Below are experts of layer 4 (counted from 0) of a mixture-of-experts language model. Rows are named router (the router's row for the expert), up (a neuron's input weights, with its number) and show model dimensions 0-127. Each number is 128 + 24 x the weight over its row's rms, rounded and kept within 0 to 255. Numbers have three digits each.
Before each expert's rows: a language model's description of what the expert responds to. This comes from a sample of Wikipedia text that the model never trained on.

# expert 31
It responds to: Past-tense main verbs. Past verbs and participles after a subject or "was" in biographies and sports text, such as played, served, released, located.
router:119138150126115137114143113103169124082151118075119121094118125106132124139091124135125144118097131164145145141143147124128103163108121101095147095091070134109129158105126140083118138138127150108127101095170097110100114097143113114131136108125139130154170142143179081161097111119138128143084125127126103115115124174087098113142125099155088134095118137120137152131138106101095155149138
up0:149096194096138119146105163137159136161162122115143115112164151093113166136116109115163144151146181137103133126133104120129123145115142113107066134131121085130110105135092145183146110146139094138134144125149121123101151176109114124102125129119133100084147129119150117125099081116118111105161132124113123142124093111145087115098120138149173088153130130156140155131121162111129195116093
up1:136113129144155067134101140101105117142141123117106103134141118138138126113200140105123127105113096145128132130151106129126118115102122156115097095122188148157179082140118125131109123129092074115096127162126131113163142147141165120134148164117166121138106161114121100145165158129118142105121130161134124167179130135154192117116179146124127127148135179094124138142140107134134159131151
up2:096123118135144088152119111088167131109130115141097117109161144126097126121111109135148156107127117135139128126116108150144104081182123115127177131136122158119160120165144111107140135115119113110113142139100120127160104130081129165123109135164095105156124123144151133129054125126137151121122137118123118141161161160124106147138120135101132139114137119104138110159138114118113153083116
up3:122085128148143137101129153096148151148128127115120154157115115131076166119169149152106133156123078128142112097076146135126129130103125113133171109111151127158114165122113119094113145122145093153095126124158148136094116119129152080133090113177125153096116180097100139141149105121145132134190124137143111120138152113123112125117112098107121118141145138147133125133112158153083081128172
up4:139125100151158117120145116165127127150094142138104145140103153098138143106137136151127137152132155101140099101121155121100131094139175128131114142150112105169153164138150156086106139142131131124111137173125133174102144137135142129145108106137140099136096119135161133145103116094144168143084105114119074112145128128117125144160128183082131114129118148112093109146124131102133108082158
up5:124161110107117097074122143144127140124127151103118151081141142170129135157113094135152115141134097132126117157160161149181137137122074120106119143131140128116133143166103121101159138122136095144104122104100163123128109142113109134115138127113172110103143090118116152159111123155115121152173103158124160127147179158096145101121126137179130099116085164142097124128154102129114116136107
up6:096116091158134106104127116158132161126093101109099168130176119100122084148148084130157146112148142113166174106153142096125127143179132117113132122123095086113117109126159126134127153129124114089130145125096158132106151101107122102112143116144109075127140097131095121120107154105173154087159131113164132101101128161111117121103119146138129125146121104142133105171104107137115161135142
up7:078150132153055144154144140122146118159107138122114139125145138107139153158131141106094154184130132108161144159099088138132158108145130165092088133107156106110118144146118175161073162166177085171173157152132096132145143111132143123112113131125101100155174141105143150148104157108166146144116168181177143114109105137167131103137111096114125162135110118153128164110096145103100092098143
up8:158149125114139151130103146153121127120101156129090160128121128098154143146126140131148128137116148122121154135159124111164086158137130149122107105116123151141105130136139156155080121076172096212126152116109142116169126141121123094163115107125123097141139141140092092140129158113122145086103097105165197093109134070084166140125151113172138159130142080108147143104138095135136164117174
up9:129164148133107112124141143147137155172089129105141100081138123147096128118131110121088090114145172167117144134096131121161103088125125145071131110188108109142163134100184111114106106136154133138133141129148116109162109149121138127125070127104116093122108147121135078133147142123153169078096125083150165127130152146123094174112133127155135150122102141147117133143164128076169132122130
up10:148134159089098094093125132169065129132134105144118166158166124122115156137108159095158112143070118140116132142118120110120122098157112094116115152139118122158140136124167098124143090094147118143104126121143118152172144136122115119084109091098144124140101145156098114117127143100099142135158121150139155109102094151123117171123117106136123132135122137161119160107111147120131098159142
up11:122150139129137137139092107149109124168126104099152111123119133123114158112099145123105143080152140180090118135128130140131103150133086126148120118120101157132167161117096157119129118155107150144157107117161124112094101113071120168141132134088147127114122138120128130099128118105140132140124152130144120098120134097123132120142079120113128138120114159103128128112086074103109141113104
up12:126076123134142077175139161133112090136095126077112139112128095089115138120169087133111123126130133117133164100110123114087108148129134118181120127145120124161160149144115152124130163114103111107118103113158098079122164144143170148115134123074122149124132096101155132105140136108147131123128129150090138128140134152143096077145100112141102113139154130133096128109113131100151118122115
up13:143149145121088113126118144120140149115141130108154157120174152112114138088070113136160131116154110137182137122146119149126178128130127130131060099156117118110151091129093134109138111109120161146172140105103092117120138133122117139109154143115100096143136120119119131135155124120188150133104143084104136124176143117122133136137135165179125100109103156149096100139136161150127113142159
up14:111164135113116133108135089103125110146132184141153102104119111132086127100122106188128086107147141136151081119185148122141124147144134130101140112158117156158138176115139162098106127147114088139120128138103144119152115086089145123114155119160182177166127133141134139147101185140168121114151124123119101109119104142091124129139101106077141139144126146120135097140126097135132113107119
up15:144143102157087151139092106121134138124140124118158129154143165157123135137117118136151136146096136123135119128149171134152175110141086139136149151142131170151127142136126168141124150138101112131136121166147131144155143161097109122079127113089079135108168123133146137148135161144102084110137130115107101139136133130124124126169116094121131140132150089113123094110121123125122118111101

# expert 43
It responds to: Table pipes and object pronouns. Table cell separators and list dashes, plus object pronouns and report verbs like him, them, said, according, considered.
router:127116104145110119134123119137144117156116123157131106129136139146127073129098148100142131138120104144101160130168164126128170148166093122137127110110150125106109121164122106134140131087103125122165131121118138079143108106114118114114094159170139109096130126098125139155117143098130123198082134128099138140103125154118139136107131168125119140147148136113115119140165170131125164117146
up0:113124096144118135088160131125141100122142181157121135157098113118117129145089092106152131128100125141123092112121168119081150154134157088161118148147146147154165142136095134114116117103125154113096109155130163100135169119171142120103148111147086103151115136112113130110105185148142154147183109117154118112109133109112114107133132095154145125153103099105147140140100148121120111185109
up1:121138117116129159146103152128132103086163145135105123123124121138136096128155161134127108154174140145134112158120098090227117155167143124142139154118136143115119182142121154169117154055096124205158112147141163121125137107079152132132129109098122116121125164061180139121148190132141117137142136132119132136122134118128065127101086120138127128128104102095139115130087111143139127147126
up2:161148115117131111118124126134102081127082119148108084119124137104116091144147130145108156112164109119127094148124098137132147114117106083124111128124152121107136121161110117131145131106142119124154162102109171140129123108111150122126129160114082115149124186133172110114152117129132131153104135128179137048140124138117132120127135126135103114097105149132131128140150119142115163117117
up3:109108123145103113112083133148128103133166153133142130144145131132113144154107131111139144164132127122139136160143138106173134154157160139129088133152135116104094146101107164087130158156125108147157148110141102123119124170135149101134120174130132102138131124107116110103131149140128097119094110105138114107136156198102130131145111170151109103115132106101135131091140125136140152119151
up4:147135148136108103117068143163150071163170115122079167106143121141166118131128143138159123119118135121144118113084138122106103102137166088145150116136119139117144206128144124109144095163130122128168152050105129134128133122129136150116104077102115162100108145109125096112116130149103139104141167166139152143113149146120132127098131112157101152159118115126099088125128135121111176122123
up5:135117157149124095119074130108136157122107139143115127120130117161155144073143132148131140160153183116161127152129156111149098130147108139145105127100131127126131119144158108119139142158149158094141149105142132111143086118125123143121109114123123098166132125157125090077137144106142139099130134109120080101140168141110124107117091149131112147108132153151116099143193114096136120105093
up6:182124109131112105101135130134129149126103171111111131136135104125124109160123107121136095144152131126148185105151130183125138185131121121115098141143154128111125147173134070125085171145159110151147109132146110138128097137133116138126137161105161126141132122112114113147129160146153135138124155079113095092134093134096127117133100174115120101110156174128122107099149127161133132145106
up7:110087100121129146109145127070141127160135115154103125151090129084142166158118095154189159148123130133090148100097104121119109120126108156147095096141152148155143103116128138159102135090145140131140112141130124149137121111105138132131115126134107123135122133135164145142100151149186096133092151171115145087158131130152100151128119181103154081135174116096111125096141157177145117126123
up8:098116154113178113136137160111131146149109113144127101108122118137161118120155113168154158168187126137158116124136120119137143106176132129143121135133124129113127166119158115132091126143135133097150125100117158144156124146164151132121177126130148086141069117171127178176140122159110129149090180124128095154145146164156083147096114116116170169185152141157079151162093111118176151103105
up9:093152143147113159125143166133125148173147113114098166141108153113099154129127094141121190155131118156156160133157118144131174094101098120115127120138133161124169122136121150130106161117094143123111115124131119159147118102100109161127115120115107069130057120153146129176081174102146163140107134158120154082147118101133159143153147152140156115127130125121108121162141120104138154131111
up10:137124076134147128138121138113129126187125139144138149145126134134140083144098107132126107127153121096119114105136166124170127155121125140130087107157122097146162131099164089130139165106094159152148159068121160138179158122157119145131110121170104099121150090106129101141146138100112141110129133130169145138102114165157133124102093133174127108167154142107109132138135165161140124165102
up11:110093152132137115135090133134143143149104177139132111156143136218146102146109148113122136154163092144144112132153142158159145142085138121157144128108155189149170111135115121145167112130094132159094140162091159128132139143129131086103166128115105108128129118075137119140096119134139091104126166110144142142171113101105142101129121113106163122114117098098153109149123141133119133122066
up12:120119157148151113170141112146132125135086161111179143146109107110139130136136124089127115143136145122133151140110077123113129081144120158130115154121124118126141146170129095131148148128125116119125131153113101095149163120120135133108143145114148137133194118123119123128180134136151115105162140121126181105131106152140151125080092138091112144133161129155157121153190137098109114129136
up13:176159122123137123121130126135131162145113129149147111132117150151107168125131104093108140096117185118166176154145066140142121133121135118140110145147159154113133130097159176121187121124109133105087139130120131108110112157133101160110160108127129093113110113113138097127127094166113148121118133161162128117132107123101101125151095145141102112141128093142132108122151104140138101133116
up14:085117126112111131110089114104142130175138126128120096119118077139145162081131102054120150164108155137143118156171064126136118148177147146135081176120108113098113114134105125130131114139049127096158105162130156120141121174114146131090110117185111136150100120130139107099094111119093147100110106129139121164140150103109133124120144129121138134122103135142134139113124136195160124128119
up15:114092174113150109099124139113136102135119145135127108107130167133127117137094143093109109105118116141111150181165134108144109126121142166111135189150130120138105140112105161130128139124084085090125125159111100113122096128081136137129122078133098149116154122117140119110115122118205164126103117121087165155091107146213141081074135121114139141143112139104132122133118152160132136162152

# expert 45
It responds to: Noun and verb endings in prose. Word endings and content nouns or verbs before prepositions in explanatory prose, e.g. harming, spreading, development of, control, possible that.
router:128117105100129138142137152107127133107144136116132100143120132139153158105149121156115141122132095147129118142123130096093164122116172126120154117134132118106128108103118092111139102128126149128130110120173126145160132111171107162088150126148139112153152147135114136096106127093117109094157123110123098097101134169115173164148096113093140107090135168104156099145142087085091107163089
up0:133068096096156129122141139175139150131123148112158128141104150138118138171112159168064151128122137127158125099115118110121073099106124145102139114104097152173143174136132140195170124148115132135133150142128146154106134099156164113169127146145111168144100100158098139130103154124131167107123117159106136129114131135185128164090165111139106123166148124140130122119152128105145147082108
up1:100115091108172143121133158137085133132098120116129136126152153121148142173126089077119169111147138124131155117121127120116133084100095140122097123193155103130153118142109166107109128130101147127151181101126127122124136133146125167152148178076104131115139073162091134102155119138155123098128131141094136128158145149161122084138096071116129152123129136140121105125145117147134126154100
up2:172041117124155116165145126119103145097120127152127143157131090146106174160114122168120131101076098130067147139101126129117117136155080167124086131129148128151153146129108121111114149155110132170158135138110092122159144122118167142114112138130170086154141131181067126116129105086118099102115145119131120117140131125129144115143131130098141092131113097100147131093136106144128138085159
up3:107106116125158088094141097135142108142111093144178149092117120145121059148127136142143075151161125133123085090156107097054090041169141182126095103114100119178118097158109088102114143116109160097114119107111127121141141095128125093119132115177114169161169134124128127105142105155120158142066112125153142128051108149089128091128174135142154128146118131101142098137113128097123156117143
up4:158145122163089119093116102129074115155118136153103149127129095165107083158124125106127102125114156127131143133139087117159098153146114118135116122163110114135086136143165072118120097122107097101117090092117118148122117124158181109096108143117134131115107152099113135126131112115117170158155124107117115116138105101113097137136105108132157099194135112115110142140137098078128136169124
up5:116161125075150131150082109116133133144131146146121162175124096124133143125138102154133150175138101141153126127129105122160134102089130109099134090104129149136143145155096140118131135130121123147099108138093163134085120097132089122074125121138108093103121117154135155121107123157112141148150171087135154091113154172136153144105079164181123132129134139117177116107146137132121089124121
up6:105140123108162120119157096139160134182111144142113089112112137123197106113144137102114122135084134122119162103152117123136130098127133084127094126132126139130114089119177130129187147129156184091134165132129103128100112130102131133180148092124152120122128145143092083113142154096143160169095105189167153137110132138154151136088121136123118110155153142123127138134111132124149097143089
up7:152124129164139116111119170089137157157147142114107126126128150128127131143154100146153140095083113129141093130108169107214135147105132141138143146125156143116114123156129102184148168149133143156148144107183097170145126121113162126121123150152104086142129133088154146068104150100147164137126118097106099085131208111138113129149118167127096125121104133116150128126101165160121127136130
up8:127151090091139110170113124122111164157163101117159099115109120124148173144115126124148139134117149118138146142121158160113148155137165118119094132159146112169126108142158093097144092124102171129148120117119155167134131170182128123107163121140143133154146122162124156132161100148117164128110139134146104132128132163114133117119121108139179136090143138114168140135114119145105093135098
up9:127154133108148118085136153111136095094075122133158103115154115104108099141179117122139137147106135137125111100121134122149126122079179116171082101141142104142136170147105158078104112119142094167089149137116140137104110157115154113144077139143145071114121085116150155156131088114097081112105109130162153099120167123114117169121110151146207149128141168142127138116153105147169138131130
up10:145138119149107123081138110175121084144077139110144122115095124096103123122132121135115082138164136106106132161131098124115137107131142138139123131106122088120112100152147086086144164075151095184151133120117148145154100129125128115098133136113132147129170131124159138124146104114143114143112103105152087183099100088086155110141135143119143159198080154144108139088123104088130155121108
up11:169106114113107117117111100118134102119158132148146135167119126126123119168114123132162129124127115137127125141124100131108119129115173125132146174093113167163150118185117087137129136112138081127158134104131098147141102070137113129152120142108092127177118120104097179110110102150147155099107093110118149120128170138086137110162156118112163101149122135137130117091142082128103119124120
up12:149152145163128184124116148121144109144103145112130145130154131121104166106178130105143134114117093099109150118107188123105147118134102144150135128145121163130109132118122120153148117149133116124098070141118095107071113105147115138150081147122116147129080141107156104099152132156118161094164124115119114112146105079125108129175161164113109076120144143123125106147126107130169173110130
up13:137067124153120154125138178086142115109170133104120099128124147118124172111135097166140114104110075135097126158163102112143153122163136061117121117124143116117153143130139123127126172099120149144127128133135110153158130098110095157092132104165122119132125108145139146115179174137147094088166120134121121105139146123148110102114103089123169143110144118138128095109146155154121144125105
up14:104106138174131137113167137092097126183137120133093113122116167126110118128139127166155146147112193122113102132139128146100113094087153129133117142115052119134128101145121135149097131117103138119118153151144100153152120147119109140119125109113128127124109142120160129164129128122161158130163146113123122104123140131157127145109118125122110123104140111123088104135132152060104109128109
up15:117150173142171121123106156103147148139132091135149152116113147167096117119149133129097114115107096134143143120134139068142105122125144145210094168137104138137112149119128124111152123102094089115141138132141125121111077102155141154142145099131137103144115114088125105142122102107138109109134195141115139137122151141089168129134115091141157157128104125143131128112148147134118113134126